Weights of a small mixture-of-experts language model, trained from scratch on English Wikipedia.
Size: 10 layers, vocabulary 10675.
Training: a variant of Adam for the experts, 349M tokens, 12157 steps.
Below are experts of layer 2 (counted from 0) of a mixture-of-experts language model. Rows are named router (the router's row for the expert) and show model dimensions 0-127. Each number is 128 + 32 x the weight over its row's rms, rounded and kept within 0 to 255. Numbers have three digits each.
Before each expert's rows: a language model's description of what the expert responds to. This comes from a sample of Wikipedia text that the model never trained on.

# expert 45
Description: Table cell separators. Pipe separators between table cells, especially after names or places, plus line breaks after headings, and the words production and wrote.
router:088122078135102116203084129118091049128116138148155078114117133102158149158149155182068146118120166158098157166145156140103106122156149097168078085135124157114120173128132133130168166150109120082100123118136156132095092156172150103157120155141173095174125132160130165129109125167115091125109096168073129165155160182095142143112115116170137164118087154131094055114116113172130094130144

# expert 0
Description: Commas and contrastive connectives. Commas, especially thousands separators in vote tables like 5,153, plus contrast words such as However, however, though, although, but.
router:110195182103113086155126136149172131085169071115135165119104133151106090157109127077130094167184145175102187158138182114188119130152081098096127101104076135137140143155141136080159133164115108127122134083181139084057176133138135130128129081162084097124129113140110135087184146167129092092178116120096147102084155165096117084067111170106125151143107159121156086121130138128158111135141

# expert 31
Description: Organization and work nouns. Head nouns for teams, clubs, leagues, albums and series, usually after the or a name, such as team, League, Club, studio album, game.
router:148109069121121100086146110100075116131136132121122076176143130169200138154089096127181089113090047136134115126132148155100093077101127089114081139151133099154135152142182103108091130083183160157118122109074133119120100148180066119147138087086105139120131124149102156088171104112072121124184054089113155077175091191099120147159093072144142043113089058062128083144145133092116153158064

# expert 37
Description: Mid-word stems and astronomy. Inner stems of longer words, such as duc in producer, writ, ific, lect, plus astronomy-table tokens such as JPL and MPC.
router:106163099106130133105099198144127175172123147207136112138129134111093104119098184075161120121125105125131185116140148084101079141198162139147099113153073131199175138138100165158138102140111071161108193164158108172180116109163132056085072079127121143128153093156110105122113148066091132119112153134102176157170172147171145124106125158139060079183193111112104135123129088163138161162101

# expert 42
Description: Table pipes and odd pieces. Table cell separators in election and discography tables, colons, ordinal th, and pieces like ird in Airdrie.
router:100133136148082145126161108100150105120161121166146144104116077106092169128076148183185174102153110151177086090155114138155125062115129193109119049105124059143143220061149122132073128103139107138174093108160148110097129168175144089127148097139063117128158123073151129152165082083126195143107122105094150144134154171110070166106066141119145192135115175134121155101116199140125100085126

# expert 47
Description: Numbers in tables. Day numbers, years and counts inside table cells and dates, such as Sep 9, (1836) and score cells.
router:128102089108117143151167166065140130116164108085089069074111168132075149170090156177149105107063126147152078119087083141151204134061120086115107158107153086129161145086109103117120125129104164113074149097045141103183139102119175114065148141128167216127057154091146114128127147090119108167158169143123081204113098092124118155151082091125159073165140137136149096096169148148093132136135

# expert 27
Description: Mid-word suffix pieces. Word-internal pieces such as es, ic, ics and ik in names and words (Mun-ic, L-ic-ense, Ay-es-ha), plus capital letters and single digits in tables.
router:135080095138110136071160176086123181110079161111127166095086145183171146117106126124097087156168170092163133145173173149153108127109111111116109136114105128133090108073132191099138172175115105143102147147119194134205121118122147073137112196147177156148121137051110104070141147168118049102107099093120187136078146102178099103139111134110119135120137130102132159099093139109082114117145

# expert 16
Description: Sentence-final punctuation. Periods, colons, closing quote or bracket punctuation and === heading markers ending sentences, headings or citation parts, before a line break or The/He.
router:119102087080167109144076086055095178190096087119090174120144137133164079175134153092091150151051094104117137109095124155171165106134085129082111104200082092096116163137147132141151131168080135131133183111111137180140095204125171109102071076090119106158118147115131066086099086165112184134142083102121136105126099131136111072128046080131152132056072172128103113143150156133106135100128

# expert 54
Description: Line breaks and accented bytes. Line breaks, opening quotes, sub/superscript markers like _{ and ^{, and raw byte pieces of accented letters such as ő, Š, ř.
router:126134114181118126165070121086162095169151168110116184122146139191167072175148129096096164139123162083070163135133136110095105091163176091151126072137132127156108125166098170180129170128067104092085128113168128073096114170110111133159172187196102117140169057119138128140147113138123190083116086107089176130147097170147095161131171110131129141130189137075144191104108120096179143113172

# expert 2
Description: Verb-completing particles, nouns. Particles and nouns right after a verb or article that need a following preposition, such as away from, in order to, pointed out.
router:125077109088150169102152150115077116123110195067180093123120095209152173142162047141128104113132144124105183148107151137158127171109147139099131090119117125139123102098094196116077142120135146184177122136110105085137107136144147115092128143151152125077094128133175140108120170144158100119126150108146131134148135128153078108114143147143077153130108159107118089132152141117156115105124

# expert 53
Description: Punctuation before values. Quotes, dashes, spaces, decimal points and math signs coming right before a name, number or quoted title, as in – San Salvador or .500.
router:124096087128116097147168116117117071126093128163105122108127111089106108158095105053086186135127127150147145111138157126109149140151142148176138148182171099183127098123176197123161164127106114105127071081113166137081162196128157094156159135138166095114130096111090161166125078173116111144117116100158069171107121168123123186138135128164092196118221155131108144127124177170113147152139

# expert 21
Description: Name syllables, copula verbs. Short consonant-vowel syllables inside foreign names, often after K (K-amo, K-na, Zvez-da), plus the verbs was, is, has and also.
router:169093141152070126131142166119152123123153157160144151104098123103077163113110119160085057110199143143054177072190098186102125121124135156174144157139155107078078151146134097141134083112137106143138126131159092183134118146137144156089097099155126176124125068108156162081146156140132169115133099153130084110158022055109089129116114112108139135118068147148135100127085197107142133166132

# expert 4
Description: Dashes, sports and civic nouns. En dashes in year ranges and score tables, accented é inside French words, plus nouns like league, election, mayor, railway, Cup.
router:117187166121142158115122195111158091136098144181114135159111105155129097182111176162122139132140123149148185167138122172044181151179133105145158072132123151076086148158130119124087126131152093104139082134135101095070127151099109109132098121140152121127090122186152111119155084094140126085112163021110137125161088188098171200196067184150154170138035136129136111109171161119167186122128

# expert 13
Description: Directional and common nouns. Nouns and name-heads after the, a or of, especially compass words and geography, such as South, North, Mount, River, line, man, king.
router:110128097091149089152128196181148132216125190165150123104149094146183160140127096083068122146089110104102156118192181096073136079072115078140151142157127107088071158120143138087091135199161109095141129146067096085142076147177075130155117149093151105060159131132130185097118121159139106109120130090097121122157107160084104168110159136088151081080104099101173100068125171085122190097163

# expert 51
Description: Mixed word-start fragments. Single letters and word-start pieces such as x in an-x-iety, aut in n-aut-ical and m, plus common words like and, to and also.
router:104115190128115119128122159150153125145095118184150081128135105050158105149110152101107090090102143200095081117104160103122117166131042125188132121117079060111101078188072144150152102094131126104100133142168176132070090142164118125133141150125176114117095083079129166106131099079101156160130114153148120110155161150162082111163131176035082139163146133123124153123110138153202153140188

# expert 48
Description: Coordinate minutes and headings. Minute digits in geographic coordinates after a degree sign, like 32°20′, plus line breaks and == section heading markers.
router:122155162189154131190164183170144176135115119126048133218151126095149107157129157140084135184085196136147171091104157170143138125149081100126188103112139155092154118124096139169099149130122124102070102141092134174089112098114082139174111089111179116132100145159156119155108080121117154107086163166133127124143133187156117101109061142083145149144061111146086114074124164173184109116165

# expert 6
Description: Mid-word suffix pieces. Word-final pieces inside longer words, often in infobox or list entries, such as Veh-icle, vint-age, plant-ation, ves-icles, Nep-al.
router:084118100240081084129090111184174214150129119130164132193150160089140110143118141152162154141095135146070142112154071164125093153110076155141092087108172162093118111110135112160116116144097163183118125119085121162124124130113117163126101136144144147106174172163136086135127077159157126121121083101185125101106135170105103087121155105165132084094101114165096092159097095106125162070147

# expert 26
Description: Time nouns, name middles. Time nouns such as day, week, season, months, and mid-word pieces like raw in sprawling, Strawberry, Crawley.
router:157146149121132137122199175076126124077160162164116108140087144123104126133158140160113096128133165108093126207140191189161102114102155169141129176185131128156159095131171108173133114098120124121165139115097109098090124131102175148072156024113102115099138154103087089148103138153155177083144200084137108157132163141178116134203085147072100099195131130098132183089203212111161164137066

# expert 46
Description: Capitalized name beginnings. First piece of capitalized place and personal names, often New before York or Zealand, and L, San, Br, Don.
router:122119107099122126108152131109174134172077068145110131115165151084047147087128176135084137108122068123127161097090160124163137134054079153125142164126128091152139103161116120133136124153123176147113191079119177158130125111142078129091054121122165135110137117144088178190159102102121167119148106135187069089136145093160170116081126127142101151173158130149156087078147082152140142110108

# expert 44
Description: Sentence-ending periods. Periods ending sentences or abbreviations such as vol., No., Bros., plus closing == of headings and some word endings like Polish.
router:154141132109131135124045154142082184145105162143148129149131129139182086168141166103136090169105086126155104112120105136124184124162132069120072114151136123112106164193136122159196152099149101114115163122115146123206102163091097062087098090123161142129105137185199141138151104175129155162152091080068109125110174126093152103108083136164147105079125170162132111080165092189083161160152

# expert 7
Description: Closing punctuation in lists. Closing quotes, parentheses, commas and dashes ending items in sports goal lists, squad tables and discographies, such as 53', (0), "Choice.
router:116146100084175177089093151139130161124083123168161176143122208057112159183149145108114118128183084162113128138123166128082109132115153087110168140145160113131138158164102148162174148183128083091105181124122176103069127116149145087137122091144112144108067169070118096113070113103150117179116121130110150134137102154098131136135064101134124113122114124126160128101127140175138121148138

# expert 35
Description: ar syllable pieces. Word pieces ar, an and am inside words like radar, solar and Minaret, plus pipes and zeros in sports tables.
router:118117153120099124117097134134151131096080120113144169137129124114212138161114147103104172143121146133130099126156119098115164083108084144125203099138132170101109048134118109131164123093133084177083178193085174147173114165110101093125153151158118162105104152102126131133099148156117104145109109099072113115123120128078087074113144204127180086119079146152117075069181183201130116105189

# expert 33
Description: Pieces after W. Word pieces following W or w, such as W-ushu, W-an, w-ore, plus miscellaneous mid-name fragments in lists and election tables.
router:132081146166120113139060113170162166125130148183128112123095146156145202123193150146106130061125152087146143160116100146135089142101152085128107098059113095116076125066127169047102101127135111093198149114100122133136134131070143151139107079136165158099098094081091139135075130118108173109095092194132110157187078101099120131141076167122170172123114121071074095168084121133179134125151

# expert 18
Description: Sports and scoring nouns. Nouns for sports stats and play, such as goals, points, game, players, record, mostly in football season summaries and stat tables.
router:094151106122074093150127166205101075057137141153115102151135103090107058180133120071122140139160051106178170126146162136098114143110135141080127121128149102115149085137162122164111144166108177118156174189087133113124092118134151115108194066154161112133111094106127157087120114165145099104112087127106164149154146154150113160085130087101181107178098141139152093139169173121165161153125

# expert 14
Description: Commas, semicolons, list joins. Commas, semicolons, opening parentheses and "and" that separate list items or table fields, especially semicolon-delimited award and schedule rows.
router:129099088074130106147105152132151131139110118180086133158146142135106150115147199101135158131146050117114135160189127140106065095154090090127074125094112110130117123126132162117164140146184087170140180110150132098100226144108141123148131117107160110159114143116108079121136128145174133134134047094104130129130177142105104087102146096170148079135118126135095073197055138132182106122163

# expert 49
Description: Adjective and noun suffixes. Word-ending suffixes that form adjectives and nouns, such as atory, ular, ious, ional, ation, ible, as in compensatory and paternal.
router:208122128095164116161062127149106163094157141098139131164084127117139097092057114121102129122188072133108099167184176147117110116113122075195085075074137146111140156124102096156132174153123104123146134111143149048185089130126110089144117084119110150148117167162197062113084117128059111116158162127110175079153188139166146094136116148215072142095215121110147097146131127112099130158121

# expert 8
Description: Name-initial capital fragments. First capitalised piece of a multi-token proper name, often after a comma or table bar, such as Mor, Mart, Ori, Slov.
router:125095129158141086144146129094128123105108096129169089102137158097083143112123169113116160087055129160092130089127174081095115106182104143105107183150077112221156083190112114154146118169116099117122207199149142110163120158160088145107140136177144163163142130191179170109181143100135184103153101134076140060094112119152157190122139155115099141116209155096098178113130117111152160099144

# expert 61
Description: Numbers and counts. Number words and numerals in statistics, weather tables and demographics, such as two, three, four, 33, approximately, plus with, his.
router:107089079110120155142090136047135106111152097148126153153098174096136081135133137097122117143151176155064083165091120170176126154050108120166106154091207179133117128163088123102136164124111174070083093189135124102111064091133156109191085103072139110054083138103156118082066165114128132102064098161117164140155152136146078107097114147134116124118083100119134150111137162116204107116079

# expert 41
Description: Stat separators, subordinators. Pipes and semicolons between numbers in sports stat tables, as in A; H; A, plus clause openers such as if, when and whose.
router:123114205084160114166137128093166093096148062143106153100114117096148124152124174160127180071112128105133154123123182169145137120145106061113147111184127155135149159127163142117053113164082129097152159113154070118138138138130138130102133162056132171156142083097134116140118092105182167118103179125177172114178115116081061122103129165089152204139053193092112120096124182121143090102133

# expert 34
Description: Vowel-initial word pieces. Word-internal pieces after a capital consonant, especially ost in Most and Apostrof, plus ov, oy and ubl, and some the before ordinals.
router:152111072110088149132173183085147130137116112133089189109142160126099179112153068178161086165215180109152134127187129111096131164145089145168120078149093123140117201097087155098150144131158155121144146204117102112150141143124150163068132159166145049143137100120185132126124185173145137089167186163094150114112101152171133102126091107147169117085162177182172160130134191088078133136083

# expert 9
Description: Table and infobox headers. Markdown table separator rows after header lines, and infobox field words like chronology, classification, Details, Genus, MLB debut.
router:163099171087118124081152105184117130182100090145121116149144084176165096094113105072171138145120108151137175118190164134155068139139160143131179129116123122126126125168140154160160125099161120176160161130161075126111116080173097130138133141129150188124112162088165197121183130183126121179110128157128047090103073118166191059130102089133134133168165111157094121170163157093106187111108

# expert 59
Description: Event and media nouns. Nouns for films, seasons, games, episodes, albums, championships and elections, usually right after the or possessives in sports and media text.
router:114131084109087150101165137174086069096149149158118154177194127112123123085061115090143112126108098149123133121148163091084062130133137153105103082127131120106119145136124156123092139193159129125136089165135153105143155159171150161087123128099133133105151095109072125085176147110081075138147143131120146161146073184151142195095141125127135067174100125076140091141186046117085155141092

# expert 29
Description: Copula after subjects. Verbs such as was, is, were and has right after it, which or he, plus exponent n in math formulas.
router:113136044155157106143107126113132153163116170139138124094182096159099097157110094140146042088140166158054138174146095152150162109152137133093123110173110145166164142186096101145179114121133115082133111093158097165109099071140142114121187107159105113085107123105129144132146154085121145133088151143120137204084121197103130084102133132124103081061133140188126076113150145146099107134158

# expert 52
Description: Political and institutional nouns. Nouns for office, government and academia such as President, Party, government, leader, Director, and suffixes ator/ial as in equatorial.
router:111189100097152092189108056115103180164123161178181120133173095186139104154104120127128122137179184076187138134142155135112085109094191181171100148107090178126103185098158095085100133133152116157113112155121153109166137140129101110169154073099091163174122146096136137106113128143113118150141136156061204173137090155082079112169107114084112136100112062192126100149118141166091143160134

# expert 50
Description: Prepositions after verbs. Prepositions right after a verb or participle, such as for, with, by, from, as in arranged for, named after, inspired by.
router:182119150086161131178085087121080128093104128122084152197132112105082118144132162147111149170115166112145168069164090160092115173139155121172116113082182132126199101115112081174104136130198165100155135137164159112106102085140174095152139172085084160150168108095103070115098186089127139185141118073119137154117101086107109113083084168096092149077086073177157100165101205180145092063150

# expert 28
Description: Definite article, modifiers. The article the/The before noun phrases, and premodifiers like newly, recently, former, late, Royal, New after prepositions.
router:158133113118150105124125123080130130137156117099136126100116081134114161072137112167151148111126058140138127117095103140150050103110154177115176184095163126211064135154080123093176107149124108193135077081140160156105146089105081122104038167051104123079152108198077142188180137068132123124155151129180101171129113083140144129099132122166088126166116123139133142127103079136159149141079

# expert 30
Description: Auxiliary and modal verbs. Auxiliaries and modal-linked verbs after to, not or may, such as have, be, been, had, can, often in may not have.
router:086030193153194103181200122158075085138172141147137165097178094149116070121184114107109119088085137149152152138108132156142113122095140112131150116165045107128148077161083122127163088109136130106200120083128085169104106126107157139120095124061184132086124143125093112140163143071090118112100119091096104102155174149142165111093151154109109155100127074116138142111143166097113102172147

# expert 60
Description: Syllable pieces in rare words. Internal syllable pieces of technical or foreign words, such as meth-yl-ation, alph-ab-et, g-rap-es, I-roc, plus paragraph breaks.
router:094094105197075143140180151127132107153154149098167094146128114149105192184199101176092111118069169112118086085095149062159086142111124126103089150103091149170071130132082105167110103148150144091148118139171147093133091191113093059144145159192127124155083131090121151092080105138163118180135110132122135119140102142137128115181181112170154097121092169120124156082150217108151167070120

# expert 20
Description: Mid-word th/st pieces. Word-internal pieces like th, st, nd inside names and words (Arthur, Lythraceae, MacArthur), plus some table bars.
router:204126109118134154091200098123136148120135107132169116153089090132118150107103130150130086113078136175152049083174188174199131119076112161066166168118167153182218124187106117114150175102095127157144114119165152149178111130176120118102164087145120127165143112118123164186147100100199158134136102070136099173114177141109174153091097151142140087090137182134128129089119135149120091136169

# expert 57
Description: Ranking and title modifiers. Ranking or modifier words before nouns in music, sport and award contexts, such as Top 100, first round, second place, Best.
router:122184106148112192144124098113075064199161137169075164115089099111151153130116180127153148139128142113104144171164171132137134156104122068140123109104149142202094137167140156071203130204090140101096129119133098118147103145161139097106085090112162137095129091106113125154139091127117103108096214110103108071145186173138130134146123096119141105176136169128100110088126121100091167146159

# expert 5
Description: Table cell separators. Pipe separators between cells in Wikipedia tables after names or dates, plus plus and minus signs in equations, as in 3 + 125.
router:095143100153117089162149068145088110170107140104118104105173193139150130174065132117124189153157116135121188169101073111166134139147107124114170110143120123123115181051170066122154158155088119127075140093183078174187104109117080119125119080114102142168140111105125109164070159043089127160089145105135152135150173146139097127110127109161136147121075101087140105178116109149067140086119

# expert 25
Description: Word-initial letter fragments. Short opening pieces of words or names after a space or quote, such as qu (quite, quick), st, con, pro, fin, Ma, De.
router:088168090124125107130177104114088142165141083121165157121154070129106145104115139062099097097087104162119173096136151104179096171095115160115172188182119116120165098162079084117197169130145112142098149113125123103125081148152078130148082146152155138095178160117068170131086112134158132119098089134166122098131171129128147167156126101104170154150173142120141108095092156125184145115092

# expert 22
Description: Number abbreviation "No". The word No in "No." before numbers for jersey, track or unit labels, plus numbers and first tokens of cells in tables.
router:095164104106121138101159150113154122155101096107135085154128083097166152182141110151130157151150145188157133153089119152131156113126142090095112098149190063177108097099154164120128131057121103103132040058162146126134108135114103108166156114117170106096095203130120159125094122136104146198123142163145097192120142185107115145169118132123065123109171163158098141109142133200121110121126

# expert 56
Description: Proper-name continuations. Second pieces of names and place terms, such as United States, House, Cup, Hillary, Ibrahim, plus list hyphens.
router:136179106128141100141122162124057098136110205100109135149077095144141177116152150135080130089083135118143081155111129127108104090106145149090116136163122178126130100180126138080159114128135174103128110153073144177131146163122108102146147085137094175180066137099100151157106163135102133140137154150136159137125139138108111141152183120100136150126058137094108124129133124082171123159147

# expert 36
Description: Commas and semicolons. Commas and semicolons ending list items or clauses, especially semicolons between infobox values like Folk; blues; jazz and );.
router:124169131150127082164110109111117096109171089153117068109105096152108150141153220135156105179158130080115149141175127115148087102214129083120132119140087137092154143128222119127158120160096108164131180104140148148128157104103064112169085145103105078126108146161120065143150154084106114155180129136106163111125107123083133101113084137087097138178118170153129115155113156169093144087164

# expert 15
Description: Sentence-final periods. Periods closing sentences or table-cell statements, including ")." and quote-period forms, plus abbreviation dots like "vs." and numbered-list dots.
router:113128100153153165139122125131121135143073145113152162184087116104090067156142118133089154171083141198088131159080108134142153113103158082080078111150128112085128187172122147156162151091135132125115139065139202110160114166071134110100142085079131090110098175115102153122164124141102096129145110178098167151116154126119175154131109139061169084111085152133098074120114123135116138078177

# expert 43
Description: Opening pieces of names. Capitalized opening pieces of proper names, often foreign names or taxonomic genera, such as Ch, Sh, Ac, Soc, Gon(onotus), Sum(erian).
router:119074112157154094112145156123146113119123075136182151104134075083088105127114151106112117135156130116089150148114124071113115129135072116143190178133169120190143085163104165148190149088132140110135093079103130144180121135165169172147157137085172141137178115080101173082125161056078127126167107153111109170118141163147155154107141151171136183172189095139139170138046109075174079091107

# expert 1
Description: Biography section openers. Line-initial words opening biography sections or sentences, such as Personal (information, life), Career, In, On, born, plus month names and dates.
router:118170166124125196133131141084149127063156115174133150170106182092078152122176159140178156157121151101171085142106139096147106111120130100133186088096177081152163131134161143086193106174165078087088106143179107103158113097128172135126194176138137170091135151083091143133084101162097130123104118148185100167136099165157162144131107119129151086112187118150143081144120092116075130154145

# expert 62
Description: Determiners and common adjectives. "The" and adjectives such as local, modern, central, traditional after prepositions, plus name-opening pieces like D(utch) and L(ondon).
router:089126117078113165116091165131131178139118095154115177109105119092147075112111192216135140101109131153107125165146120122138115077131158126132157126152124137119137190103180139129098126201104134105137158084141145134121126147149068128139120148102072121157179183140105181129137110139083132127108146133089167082130155094074163111092164066139168088127078111146127144122101151120125158086189

# expert 58
Description: Mid-name pieces, and. Middle consonant-vowel pieces inside foreign surnames and names, like j in Arinbjorn, ro in Navarro, plus the conjunctions and and or.
router:175096142154175091127157126118122099130114098141064154123078121111154108105174195158105132143103166173092086124174116200097177155143103091061142207155159145095116115193104122167156129170147068136133188149128092166120167155125118148139130167177095080131133107176131125111160160171174109107123155113173073139117149098091191119095076151177141182093137155164147149125143111150108111149081

# expert 17
Description: Infobox list fields. Bullet dashes and field names at the start of infobox or list lines, such as Location, Born, Genus, Coordinates and Full name.
router:071176124158125081110116134133131126099131134123164177099145074114174135146156177125133116156108102131128149132124137130097100135166139197152118101146183135121130124146121149117094084113093046119139118131186122169112105133182152138130100147124131144145224200173122175138127120190101185173128128176119103092114111119191154133179127135130142078197116181143134077132116109096073080122106